config.toml
n_experts = 48
d_expert = 64
moe_layers = [1, 2, 3, 4, 5, 6, 7, 8, 9, 10, 11, 12, 13]
router_score = "softmax"
balance_bias = false
router_noise = 0.1
router_cosine_scale = 14.0
optimizer = "muon_variant"
lr = 0.0026
Below are experts of layer 7 (counted from 0) of a mixture-of-experts language model. Rows are named router (the router's row for the expert), gate (a neuron's input weights, with its number), up (a neuron's input weights, with its number) and show model dimensions 0-159. Each number is 128 + 24 x the weight over its row's rms, rounded and kept within 0 to 255. Numbers have three digits each.
After each expert's rows: "mostly gets" lists some tokens that are sent to it at least half of the time; "comes after" lists some tokens at least twice as common just before its tokens as in all text. This comes from a sample of Wikipedia text that the model never trained on. Tokens count by the router's weight.

# expert 17
router:113123129156116155156069187137135146134109131139111112101176122122115097124170123093153099136109073079184166131120140147130126120124084129133118084136136100131092078097132126098175118138127123106136127129099160147125120067114136132149099096164135121119131164139134187121133128150179120090117134109130111154072138127107160154080134124089131103123123100113134150118131121120167134151117097131124156130143097121126122150115116168109102086125131129136107148137110118138167127123128092
gate17:131148145126145142129140163166144061134136138140120116132132080060135144128128122111100136209112128093106151165138086113125098127127125128162153145112123157061108112122125113126116128141123145128106130121122145123169146137205131132128136166125117131121103129149127134121069136105133117123130127106120123086129156133134140124114135096132143080159111132089128129138139165138133130119155104128115104150123142139138120137107119202110126162109122117124083158129096140140072133134053121
up17:121138095156129167123140160161142116143138133136134127152153135078127139125131108110134144160114102089120146168187088122128101127132117112187130173122138178078121136119129129124138109121135153139119136119127151142136141131141128148097170152132123167122127138160127137119109139111164062126127122096105128112124161127124121137114223106147134112134136106130135128145169143125141154119148128124128085155149162131135110132120127177122143147107136181122100141138092079159053134133081149
gate18:137126164074124130141131095119137151137128128182144168109110165129136130111102140114140141183123129143159126133211141152128104105136127132129099131094111065121152125129134147149090124158153133152141158101138145144132135134120123135129145125137110189111119129130147152136109117093137128106110129105102144101115124166124128094118125131165128127057091115135095150139120130119129122136126115137172129128136118121108138101154112129114039128121207128134141142157080094129121131082097132
up18:129129126133109125053075188107203165171184127131126128146122134140156160097168122128103105115154099071130123109155128104127116115107093130125128131139130170154136074099143127152105093105138114161109154116120176104179141130138148118141131106138149106132147132132126128180115159108086121118151144108131129100129071114099134092176145082132129107131120114128111127151126130118134107122117128137115124115126160136111176118122128095164152136148148142133139133160100117151120129123121119
gate19:125164121098150026128155089034158120103165115145137106087141149135128118113159122116158117128134127132149092123126139091128129180105117130125124114131096162111125120140171141134109130122147127075201108126126124106138147143145128131164148151104129118116096123094115150114082112135119140120148135168121158146132111126118114118138123132075130119129154115132139143109110113105126180138106111128094166127146147123118151138126147141174121122133069120158112133127116124141105115114172126
up19:118128149144128115148139108115136124069127152092142131107134228124156132122184134128147116052123136120116103159130110122127130133099132117140093116129112139123141139151128130159156108119133127105199127105070125144113136122131124136182162175120130105128111107101098153169133126135125142124110167146117114136095162133128112145096130099128107147139128118144131175133120116128116135131118128125121165125128136121130129132136152196153127132191127121187069159118138162129113128124158111
gate20:099105127116127132174125153158128100159124094130122158105160128129187095102089123126115142109134132135128212127092129095112151104122134137180138104124105114130151094128129101110159135143104154112087140121121109130122129164110112110137080083122113122127125069148121119126135142143130083103124096115166095090126137132108155139106169149115103091139131126122129115194150155117131148100123128134115178130132107122115096138125144139120075192130133129131125135158121147111171179138141133
up20:123104120141104067162125111131124119172127126125125175129134129128142117134124130130117108127176160131144221136129124105122124108150127128129120133124115124115114076129165138144150067149095128102104100133142126142141125139131100147131078048141137136164128094132136130117128123134133125118125127138146128138131100109109105143103147130127117057159113125164128163152135153128164194135118071116107119128158097079167126127123150151086085171141133104133137138130107129078133129133131118
gate21:119173131131115124125172170120136125160112160129117137122128108121099131161152126075162095124124136176119112108093175127157148126125151161110085145099117137140117119137085161113129108190105136101136126102145150135143151151117123100127125098134129136100117121151137110130167128118134137150149132135146105152120135147128118104124158144122121126202122095117130125147127131132184177145170078120126101121176130163068097128146141087150120127150126123116113201117099116080101117099124133
up21:125153104157132137128142172104148151126105154127128158103116125077129171099113127131121125129111109162129109171119132134140127115134144146138129130104119136120155082192100127103119107114128141114158172019084120101113128127127121110128145130132135133127122123133147131154169146121158099139159127119143107138112126127163130163141153118128103121099146154100126092137124128124151131118129141143104082112134141133096042108104146127127170125114095201126097180146120167116147125107125134
gate22:133137126114101071135120138094131125122133163169136127102165137135124142130148129114141150143146132167132119142087118085124123128163133113066168135140103111131135137106128170136136089138192103157118124094138143130174132088129076114069122114116124123119139138105119128126132122108143133106121130109149117127123149058160167132101128131095139090120100144158174124127126137135093142126122143185112128136113108164139070128120109182144127068171126148128118153097117108133141129109125179
up22:130122129160132128083109135163155110132115105096102139142079114124125135126146118124101096135115141093044134074199098162144130125132123131133073123127147112144124137153132090146144126131086110128128161167125082137131125157107192078138135172128111127125128112139113138114126143124125099161128126138126137132150102168096098131151108138112121132133132101071092127093124149127160131152131136102112124120130128119105182140093133112144128190109120111138123140140095151135066118158124118
mostly gets: "×", "–", " ", "⁄"
comes after: " in", ",", ":", " the", " In", "In"

# expert 5
router:118120119123154134153152143107096088113145150129137114129118126081161124154156121163131159143155153183113169128136117109096135100120125074122147127118143109151118150134144103142147108158126201119157148144146127131124169090130146112111189126102143115163146120135163140164153122136196109173126152114178130139179126149138130129163063126153137111140154113129145112113102142123174151102111126136111123103127126093103101175123171116105140128155146100141158120097119138151104137130151127
gate6:136120168127165136082075146120119081185129127157108184124127136155124136115128130169137129159134156142115107128143116129114065117125134156146121128131052148122093114128127121122120170154121135112129144124175138089158125118141160120084139156132129125126128181138130122125127111127128125132130143142128130117168072127088130121131092139144206183121114136163113121135129100094137128129139138146164081134166140086117166146127081135125162081128138143128111115129117091137130128151134114
up6:145182135129131123132085132089132137125128086146142142191054129119108126181110139136145151110137163121113111098153129106148158105104125105130126138149128128143080124132129104114136171128121132131158095155130142129175162137132150107136102101128168126178133154148185132112094135162125133128128130147146136108122119122070111144152135165102190125151092158123139120159097096105124113041134111148136132128126114131127113106129117116118131116148123133153103144148144180147094125158122128
gate7:109086111153146119138156135146132131168165145134133130122125150163099043133166134128104139123103102132124129119134159130105112132122147143129133134121211128128127144109145108099153190123083150147084154205128142153140129130040155140188128140113120134167156090129178136090132128159140101095145132141096157122115109128128089130092115133128136143144125143133135106136136119152137148132153132128104090131089120112153127135125128089132133114128161132125138116128110155134139124129111120
up7:117143119211125143065203157121087126166146141115126084118128163098119075127143131143131121124128142156080122156127131110135134122103156085128128176121135096127113145104112105153147139144109146165101129116125151149125115097095166132138115116137119158172125111129179098121131082120125127114129133127129148151119099131129119119051163137128128131138134099151158117120117158129123154129127125129075129119097153168120123127140070095124131108135125117138129123129079118132126074126128148
gate8:127119084157161116106102127076130123144144115126110141122140145115175123129126089209080120129113143136045098110087125107059108121130123127132105130129158124097131137143133132142133144118133133134143121133161134098137165140132136150163128153126154157129125182105108103134142129135152093100123130128162097145102137131133146103118131130096101133175160149161136162131160108128125133115147154120141080111129137179095172116111140137140163145131137115156110081153102086102137136130128173
up8:125106106132161114129130122118125116128102089147129135124176150117164177151122093149046140119135111131126131121137103118123142117136142120151126152117157135101066171105173111106143122144144152144112158157178180094098116154146111121141097116128161109129123141140149044174131128125153131161151120127108125127135109100146127109128143131127126124137155125124135226130135120115113142150135085134147122127154128126083145125120176127148138174088107117140158135140112096149126145121122135
gate9:118135145111137136122139130148114125145131112125088160194048137134150221126123147123125154130112134100149139104105082148132101066144153119146118125128110160136142129139128137141139096146135133119112140111120166147169184073121134126094072145141119101152125123173137110129133168126116129170081114173119153151112130109146166129127134124151094156123109177129101102098132154122134152141129137134131097135103134144114148145105140111085118128196126117127102135127128130128134131139126128
up9:127147140145147096093128112113107141150129122183124147046191105117128069165102100126147151091126090141093150169154130079108158150139080147119134178123136131113146127129138094130136086093133126121158100133120151114124094128132127131128121100120137101135110129130120162117107150122131103096116117139138147133113128122119099118110164125105164123138140108087198142191067108128131126117086090160111136153124155140155095128119126140129131124111112155149140128113128130131128135165102132
gate10:125127130110150127111125165109086166095128138161157122097172130127154127099128131161168094125133108132126141141085125136149094130142123129084095119136165116093068088116101116134115120100143145110199164121125106107090114151129134110115134106113128141141189131117102097147115163125169132072120137103128124165125130132128149127175120134127152112129123148140125113133112144114089094101091087156125127124093134157135101115118107078180091152145130125143136128183122173102150147144142118
up10:127127145096123114150122166090139111123054087133114148127138127113099140122130166107131117093106131173119090119130054135135109121096178140134153128146144162082128128172183130131114142106133137136108126109108124126129097132161103128141131091099128098135122132154120154141090113106108144136136120137121130114125104134117095137114138108113104069118158114166120131161100125126127121161132138147149188122125150139153082036133108125101138174141128141111142140137125135084146128104128171
gate11:123121122194094111141092116128141069128096135094151068124140131136060149125129129149132083129103108118127136117136101142128100121129143126093107113139131131119113171150112193163181128139137135129145121129117120126126181129134136089135113151106109124139136128108120119128130136175139125135111129102128154167128118125107140172157109116088178154131134138130124105141091125082133116146209114099123126090133133113064136132141125127127193117132151143106112119135133173138134164132136132
up11:150099140119142134172146163107123170105149136140112125136135143129166127102139154139126124125142105117160108128129136086139112148149119139153096178128068135144136104125145090074104120121103133118130132144120148126191082132149188189118174108124121138084125111186129110123097142127122128087084181111138110128134128144152123121115125126127103091149104128174122094171130156176125159090128143083131116157168125121119116127132154130103116133141098116117149129132133141076163123107130130
mostly gets: " has", " would", " they", " have", " They", " it"
comes after: ".", ",", " that", " which", " he", " it"

# expert 1
router:082094188114131175133085173132148155168092117144079085116177100132151136114145125126158131129157116132160136122146110163145141051147113140150123101164155134132120147098174136123165166149151109132136136142126141099112172123132157132133111153092136149116142136110084148136130122172115052128144126114096133147124150133126134099109124170105129141105124085110113121085129107114135121140113173115152109100127126130132145152125132107127112102124131155127106139141179161143155135125115137
gate17:101128093127104147146103141155103132081101111140149135121195112114158130148125124110125129128146133123138140074110127145139185131161101159138156082131132073129128167094114139134180134133163131093123178123143150120089143133127151137118116119191136114153130105134175087126170157098139134101136118109151186128103187143128157123142126125149120182104142131128126142122134106132103121118145127123128092152106130146126145115097115141120150145089128178174153106131082094136138127117131127
up17:133144135140126125128128127094128124107189169149128162142130152144119131127136115143122099157144124141157129130136191136131089125114146095126140157102128150128126127153156096167133111117127114071059119135123139118152142106138121094107131171101126122129130124118128144131128121093086134148127126159124101139151107127161128127099125175110234111160189097128121163132111154134139101156131134137145137131128160144152146136140112128200119139132106130053137127126137131101113129139119082
gate18:110130130172143123065125127122129128143093123110126130106106150109136125158144122127133131118137111127135109110132095156113124081128130111126122139125149121112176130152127154145121160136137128128107113066125129170124107146151134134148069108147135060168140159108056159146090129105142125123125105128132119098135125132102139180154127171154136205119127125126123130078136115190113128111142135125068120155124086128129104110152152092135151163106135149138125153108112147188119123144116137
up18:154158129082127146141183126132119127148138125134126126131129126129145150118121125154110109129103127126134126120127133140150128148136148097134173095145119140113109126105127083085084118126093089104170146121119126128135112121119157117107154107137077146059130101153180081148142125118105137138138141174127117117121113140153108130170145126071095081116169100136113068152085149131161131150079120118119123133146195130134128084122140201115140102128126100108159141121132169124151117125126129
gate19:119131146109129125157131133110146135115106112121132127127150147129115125104115191127173116134149124180127093110151146120116133111116110080132154142149121126120098155120123138113147105140147128130129130170127164173109137143079151143113148109130134176151126127133130076122094094122117124112122146162161113095112034143065142146116161137122150103079092090134119100118134081153107129119157157145094130117135067143111118121151123148134153124125100098138107096128138103179134111128179135
up19:170130158111120145083166145128157098116075135131115112133086155131126177117174106081126089105127133132169118176102124087121110107119136156097114158088127146141142139132136126168181138093131106127122144088116136103116134154147125164120144131198127117126094128132097157121156192125154124117128137103124113115117175128128143135119127137124123127144187166136164129139141094116145122153130110155131090153141171115135125155070107185149120126147108103138145126116147123113142125117150126
gate20:143118117128126148179116129106142129121127128113101134147129126130079128110127158135132122134162144125131145102095129152161099076129177131120145183104096061144132158161129146128139123137092073086127164108119117123141196147166159172154143130120118125120126177128132150130130148124140121116138122106109122108062118128165105129136110139124099145139078099129122126122128127126126097134128130136180152144130154116104123164114122122127120113107180132039128120174151124130100139161119124
up20:178129075133125103114115130109122127134118164170128124124131116172152135174122127122138116141142155137146131117157133142111126127128123164117127104142159169148134084126098109134124158133122124133199130140150145108124084127080147118106118155138141081122101126142122100145154077131125125125135087162125060170127130119102164126110113135173110190098145150128119097125144098144132136144124119096185087142201115085113136138103102147122152137114127129126126160094129096130110129092114130
gate21:139084167118130129127121109113134066134133122126108108136151099121169162129128132077138156137126126127125133102121186109138106131114123139122124130120113139158108116171111148122122085150134131157121118134114125141152119124094183146101135099197110153141148144182129128127131125135071124173135125127088149126092096075067116116127161128081136151121094081138129148132155105145123133130129141128107127103081105147160132138113128158099124172159128156097152135127146092116187098128121121
up21:125130129132126150123117123130127119124094126168107093124119157157089129094128065108129127079128149143125081144162137125121143127110135130133125136135124128138072083108169042081131128122116130155086125120130123092100128132128173062153134081130127138138103120135118127145216157150095129142098150140114125129120177131161122150142115133136103112138134137118170142097109143157084145099130112121124190144138126122130124128131155126148131126112128130136136131134135115162179131136132076
gate22:102129145162124147098122123115135132171116165130149130140113118113178112124135174116118120162136109132128146140137142109153137108133129154148124139130128151141138121133150091150119089141066122169130152139148110155154134130101156189135135128126114084128179127174128099118104094129132075107121168163166078073211110131129132169140111168146130129162188112137132147164122132148148119122128118188105100118117102116105137130132152106131139112115174155140129133121139153109105138126116129
up22:165136139125140099159122134127132117128149152128122122144130145175162149095144141130139168128131130126138140113144105122084178112180172142195122132140128096101102127137139128114137111136128152119142129154130142136114110128141132123152122121133106174137125062097139119132149128127071121103076130145133104190120142133128111136125136142142089158030117073147109151141134122128149091139132104135116168129104117125101086125166143132130129121128153131182121079124166140168138122130102147
mostly gets: "201", "198", "199", "197", "202", "196"
comes after: " ", " (", "–", " September", " March", " January"

# expert 42
router:101116115133103116086141176125155112074135126154089133105142156100105170140148127079141111157121147134159119140148130120158120121134103151151115108143049153098145105149152114135145114163131097125145120108131137167111102118125120082100096097125130123138119093118101182147100139153158126144148087121153086148097134108170161160118118108122119138116112137126128135128150145162077155150115109160163145173143146133141156096114122094187136155157143125142149141088129137133114131124125084
gate2:128109128086131132143144121144125084122142158154142106129124128127117132134102114130133104105127127157087132134132095139138097184146131132144119118178170123129146120174170155131165127132103128127141118176129144139100150144114146130109107105128104151125153137103114126140161180189150113127073130148104131104130129129130146128209072133093081115130133113111130159123131094158123136078121132130165130120157128130110114165101102132147146121138097081125081106150139149142097130099058106
up2:125120138122134131136115098117133109133151165126138077111086183126123129135116121133117129129131138135128162085129083129134121148131137130128118098129130135132160075161128156125132114106095129128109122173114128133127155182072129136136114096146129067127156126118130118137136152164143128158126127129099129085124136132143162089130107143122114114125125097133125140129083089160076155102131123100175124121130128125077109185121092132173125146196119100132090122131126131190130126079071103
gate3:074111173163127134118129183165153129121116125100110125072128153125151102099141165130159140124120137133091135113157170099106114139131096132166123156075081136125135135106198108155126137148137149137133158110138131129131170165179064163111137129113138131156125123136150136117134100162106138118073115109131127131125110089103134134163113096100155115128137098133167144153156117143122118153121133151131154158118117170121142118149095139073129116132088120130125160099100108125107134137127099
up3:082136136124102126134158179137137132129134081114123142114165134107112138133140172127111088129115173100119100122137138087138136127141093126121149120090116116137115121119159164100126114141156145159127075136109073118151138124122092089160144121139133126112142142156086126150128127116105150163149072121100130127084103114071121078131154154124085107115142120142097130115107127156146158120075130134123146118159135126063138154173133183165127115107140115130095126116113113139142147090165155
gate4:139129118129080148121100131117128147112127096134087171129141132116108135142116112170163124091152127133083122106174092173113121096136121136166095128099128130128141129123135089156164130125123145139128108120128132158160144126067123177105131150136107121157096145129122127117130107124110127135171111155160165128118157166120147121160130102128117092143141137073112140140151125133125102082147164100132189124133135160127165091140118098082125190120153113099130146120147106098060142118092126
up4:127133119139116136084090122102115171115112126174088125125164134119104130147123125187158158100144125168104098127183099157128117096104129159133115130094125136154141144125150100121129135130129113120126103126134129093170159135072154152049110129136118133126123117138138128103136094125132142133177124135175146116120129139144127119134159118132122084138134125092105158135158128085130090081167177123125129155121146131150138120126126098129128141115168092126142165137147053107097146128129179
gate5:147130182117094068128074108121129122130116054128102165113158153129127156129127167105122122135128088112138127101132119104115159120150127133107113135056120137127134159108155136097138145129169129159156140126081171128125088125160115117118132139128115125118125174160068139108134122103130134137135134112125131130080112143125136067153137143122128118098118173121116127137154115121139139127151098122136130170120140151076127120186120160129121161129149155077124127137125114137163104141155181
up5:126108066110126173139107097150116123108153145195091130127094137125112079055082083128125114128166121146128139136128187135135097108127114128130131129124123080097129111078079121088130161144150132119106133143129128126132181129111091126126108143145134126125168090124139127133134120116117132169170174140137129125143118120130149127100143131092126107157115149119119088106160129118166123134095108134147138086161129141168141100077142110103140165137144098124128149123160130129152143161110123
gate6:091118186138110163128171103152091132165132117134122125123096122124127133128149133117128103130095124104086112129123127143132126138140149105130142158140135109136100132104157135085143098175122165142131105132156127156144128145128121097096127022114143176164084132124123131128142135163131204154143127136143093122128130128132119134146137163125107050135117122119143110127101116123111115145097137125119124128100100113133134101125117157084127100133136107150211117128121150176129129118111116
up6:115130112125149136091130166132146169123103113165174137105123095138115088124122126121133129136151167138141208159137169153127122115129133112147142141156151120154170152127132132175123189086151123135128126163124166128047128140122143143140119144105130140130143104119165130130156141120126128133121128143114106114135091126133129123095134161125160129133153143099128159127190126113130123120164129130124109111134136154136095105130143069141155191146137164101137179098135115066165130118126112
gate7:154092164119107075128125114127129114087174099123129126104141130119112093135125140094152105090137127164184100127129112158140127144118124123058130127094117101119129090129123203128117128128134128129181080057128116142132146131108135120133099112127125099131112119117102093154132141149094147123152136145146163131088136123165126130138111111104087086126117109122127135131116150115097114138156064127167153156125122128062127163138117132094097114144130118127124127130173116145129152152091148
up7:123131156114153128137132110133116090144134143072056110101126122128160127111118167091095125134148125128128048107127145104128206102127130129120123130122110128103145123129107145112096124150142128155178147118064115138121118127142118152169131130128116147168160125137150086123134130128108129130165146127128122124146127127121134146200123130128128095094107118117102117148124109124123184141134121144145150145125120160064150105121125127109164084101134159126138128123118085127183119124152186
mostly gets: " the", " its", " his", " her", " their", " any"
comes after: " of", " in", " to", " for", " on", " with"

# expert 37
router:146114117123096146156128107124135113090176081169141103148142164089111161114137136125159112152140142143104118121205109091144106135146120113149157097117116131107130141132149136125113125156142104119073152128128130098113144133137093122136126099164146153133107087121082126107121135136174154111128147126119092186138139103114137124119091107133121066136129163129112114145148149164131148120107131115116147146123126152150118110122169093164076151180156124103159169152095172123149108146105105
gate9:124126139142133109193155139105129105130106108129132130114144139111116104129129151155111109145113103132121136152128173092092182160080092121129129112115128088134154078144072121127158132123114124079080127140095177142130137121057138133116133099123127127127153116146094103167108140130111131096131127161188169130099115126153141099118127076133129137128186134141091137131145141123148117165126172170128162096079102114148142120135162116146108139130125101142139130123110122126148162152154113
up9:163120100120135165082138114093153158125119140086129148148107139129123160118124130141128114132138123156125125128116143210155135115145148124098114145119106142159097167130105132087113154146098128058124123111111083121181086127173113121128152105138140099133100136158118138115131134193131102137135136127108169135133123144075112126119094145119108108171154126123140113137139120137146128077123131102126127114132142157086091118162091098148156110127131153143145122086152134100137115097183171
gate10:129123126121099093132108146114106152121106178137064168120120144119129083095128129136127069120137095186117163131128073113140071126132124120147074136137148118102115122127125115145118112128141130157134129121144103136169133121169129112113099122111125161119162152129123121125134131141153084136157111151141130116030130099114137133127129118143137118115123129160090109174111128140127126114140157107140123158167136130124067147127135131123161112125116130128125124032117132124094131112126164
up10:121135138151140134134148128137147119130121111157174073163130120146102114140115149118120196120112144065138103151129182148113185130083137140102151122110110119143147126130115139133143126134134156113144127139059177145107122131095116119154150131127130115181118120085144128147131125115104150096092167106124147129146128121160124099084140127121110147170127132103172129116149128093140144153136062126139191081089091139099159120100124131136127126144102124104142122126122114112151147134166099
gate11:092198142141114130103128127153149111095132140142113132157126106121131101144133117198150140117125122127122121115138144122144139125142131117121116169150128145154079115171138120061119113122092135153123134110095125140090147080130108129130117125159085141154132130144133130160119144132096135099135130147148137138098128092127165129149124124114070130167059089131095128098125111185116208117121127148121132126119133164133159085107089119156134134159101152108131104142122134121129096141073119
up11:117126130127079127167132127146106115128103130112172137131154128127137070127139130159139159116102138097155132129095081137121097157146119129124131172110177116158129166141134138056096108128159125159090139158063118131103159071110134131136134127132123153099117117126146172118144117112127133140103147151167147161133151139085136177155131123169114149124146161096125049138104127153167137136153094129110154126122100131161117131122127107131143189104124108134136118106132131123159129129147117
gate12:139128140089143158139127143123146164092108069128166125095156133116128107115134112070126159114136142128091149151174126128154087121149128145169127135125120129146124090122121126133076109093067132124171158116078130162131160134145125127127130140130144136131140121130130069091127094073127114122105126102169152127114131108126164128081117095144120131134128089092132163110143130139115144140091124137085125115124113154126129106063085158089087138119121080136105126108157132143134120092138130
up12:124108165128162109117106138147114142099082166132120131125126147141155115125110125116153135114122171126120151119168165131133104127155132122135118126116123128126123152132150147133113120166180139111128106207138153142129133112109108150115128128165169119088114167181166109081096065127143133123135124083123138134073168121123112098148132146152125076119108135134136123136100162071140172098142135123135090079128094113159097143126119145114100135159104090124154177120153121141114129145125160
gate13:127124117155122088126176118136131164103123145156125122133125152131116114147140144135139140140157082117142128114104129154130125124162126146166165124137088130124165080140103131135124126176110177117155132096124105126098142133113153213115103119127094131143155128121161154139136178151133134121102132168128106112155129079130183078120134152100112170141139141123113128100126146139104139128130058117132131146123166186179112133109130149132130118144116138175111130119123113180114130151131073
up13:136159130159173120131120140132164128105145136178129122178127185134119092127131131129133185134160157135105103085148112089175083108181139119148197129144092130132151159117110178097120093143151134137151124120122085134136121133102121128108125111111109120118124151115111122139136137133117110147117136111146131135117128086128125063150088145165095121160083131127100121098118152219133131142138117120128153128117115157126120134127106109139128130096101142165150123106137096156129131140159144
gate14:147127111106135092168119157174126138106110079097125133108143131139136134127119096129091138163119155110095110124144134128114158138151117099128107095122126165015133131129143135156127137126124143127159074087111116096159136095188114110108112188128124135151119124129070087146119130127154116129128165144124093137093129071124139127128127149130125122096135129142160139119140146124121162107133120107123114136114120151151121086156128110135126121113071135126135111177128125152121180124120166
up14:152125126122117131136107102141141127110128119147166166153160118129132109143135134113202142113147114143132142099144104148128124141097064118122129123120128125134109146124107122115086130128170136125060109173128097130132058179106129125135126145172169162144096159118140123127125128097120111129145124078126126141161060110120127126189148076149134140128127099079129119117089102117165120105129122132131129131123109105150160127156104141117132135133160095112160129106139127132057091121120142
mostly gets: " three", " four", " one", " two", " second", " five"
comes after: " the", " is", " a", " was", " as", "."

# expert 28
router:141137127117162128168139093124158119116119153148138118126152138138111114131088105165134131157130093143139122121081108153175112133173165183156149123187135106100129126120139165137081107120118083116130096140117135116125115086122105131155130173137128145122134104095086167126106112110140128071117180099140102123074096132160139110126110115115109116122148123146132120129134105147129150130089113149156149144128147140138138136128159035119133129143149084140126162101083147110137110128157138
gate2:121125108128128126183117148135129118158149167151133128118107105181117131134129119120114169129138129080118152123134108090142083133082127129091132128108131090159128102123133115089128135102097145126140139146137160097128154142134177076129083109107126085132164137143150125127119107132180146131128129090133097121129105126134102131158133128177148135138128126115140076125158095189178162144204105130109135166126133150171140145174132113151138148142100127127140137070090102132122125124130144
up2:128126103140090166129133136134123132131130112147169128142110083130089125144096126115130118152101104120115119141094094124128085111074151128115110116144129132146122117104116135097078059150090130128122137124126158127113129129128129090110123160154133132147206129114173138139120130120147135134166134132104108136103073130130113136134130135132128130130100122129098094140184137202138175133128105150097155128217132165142139156130128128165133127136132100125139183092095115126129151091118137
gate3:119116135130143108130129156128107171177111073141109124119119126094125128107160159127124117096142124125124160126129060136157107130129092109099093155104117109171102146145173112124127133097130126137080126122129171138117124153168136110143093087177128115104140105133114120106157114130126130057153078112145129124107099107112155103083152098175154127172107107129123115141119122148129133117128129115110114125151166130120126082105162106146112130141151109129183146097133111106125161085128074
up3:159105132106145125158156097106150094116158122127139098123133120124136134120127151109111139151119101137126082157123129113121145134111167137093086141109126125127180163146105098200161130135114130135120123152117101144144122119130072101130108085118134131132156107149078120090169099124111121137145064074120102069141182095132172094160136113150148137136153128093125135098140128093109134109121129129141113126147142092127158188130115079169118140148145137141124136137141134120113139129105173
gate4:124046100117176126129189129171128134132108122143127116124153158123157103133127127138127128163109135121126114155125123111136152161157130167143114089111170101129093131122139103111140125108118134131128160173117103142151156152117154131100128108114127154118159135116166110072089126120125093111127168148148136128112109081139127127128140144064131148129121113109142126142143140126142128114092134105115163142130091158165119131117102099095136218164117077120079115131110170142144141123123113
up4:133129139126127066098104160089092121152128108112128128134115097131082120143121091148111126129126131157116164126120114146126139098127137122151126129131102125129130063149122128130166127153122129109108116078115148157125093122124130127100111122111112116102098067140172110184171125095104145118156109119170182140093140144132131126094135089125144159118101127094145143155156105112093146135120108151129169113123165119135129127150125128136055048118152155145158146129150130141087117101126140
gate5:115134163124136101114138130125108131155076138132123110137146148128127124131128111130108105131103095129138122143108060139126145166153127102150196108127130124054112099208146136135161116094120126114143179088129127129118077145092126102135121121112152170131128105145104120148163073066148141108104105152135127124146126125120132137154117101127131144110128191097128116144126140127141123118152139119132125127140124164110181130122097120135135180132109157199143134143138130137122163126099120
up5:127103087164134120150108127145125146116202121112121108125095112127126151111125133121172148107146169163109128138181137125146085064149142131132089135148116141184143156064101127128128163150118136123128107128131151127138163109144157132104155130146105093120148123109138127112105222169140089150155142140104120128111140137149124134098155166129112128137157096137122134123096127133113164129135094112128127152123141107153085117166149132140122077102127090113083131108132135162131105127130132
gate6:140122100177131118129155138111126154124127102162120182132135132106116144123123113135105070142147134167117131131143141125156133153125121143153128172032137163142138179147091081118121133109123134109129118079153091133107135153117119130126139141169126129117145139130143136107144128083128131083150116129126130121200120132119124133137105113072129123130152118129095119127160120153082143130122091118133114137190108160081181120128123127098130135128152123129131071138130137126154084175149128
up6:128160128131115094132121120088133113118145123166124100100118131095138137125136120113134139109131093123132128127145196164129108094165114161149122103125172072130126113152117099146175117137146128091123121132123130157138146088168118126115131118154143151139131108130194112063142118132144156124159043160125145126168129157125141133152115102114125138130146139136131105134116134131128125102105131118130167124128173140103159081115121140100135129142214175186121095149125123116131126116146148
gate7:155105122109142117124112129135113130125128118121134128120103161113126126127134147110153125123143156126119114126108076124180061126160118130109074127114143127149122112136111171131134129129098142113152186134121118138124190163087143127116128112129139132130117153144122152147100112119186123170098151132122164131088091128092118137112087204100040110110144113118120114165129089130100132129124123128130191142119125145098131115126111128100146142130174122124145109127121177128151141137085166
up7:171160104125143137123061119120111121137153128088133116125104109121132159147082158125124133129126147156127123102132127128167083129143087119118110148118120126160163098128078134076113127141122160116091164166110133081093160126131163127101153143115123116152126156135128154135130126072153166114119162113128128110107107213118133159093126088143119077117111129152112168136135119120120124123116122130085125109124083108093099137154102137138138164107126119129136100171108098087156143114136149
mostly gets: " The", "The", " This", " His", " Best", " These"
comes after: ".", ",", ".\n\n", ":", " the", "-"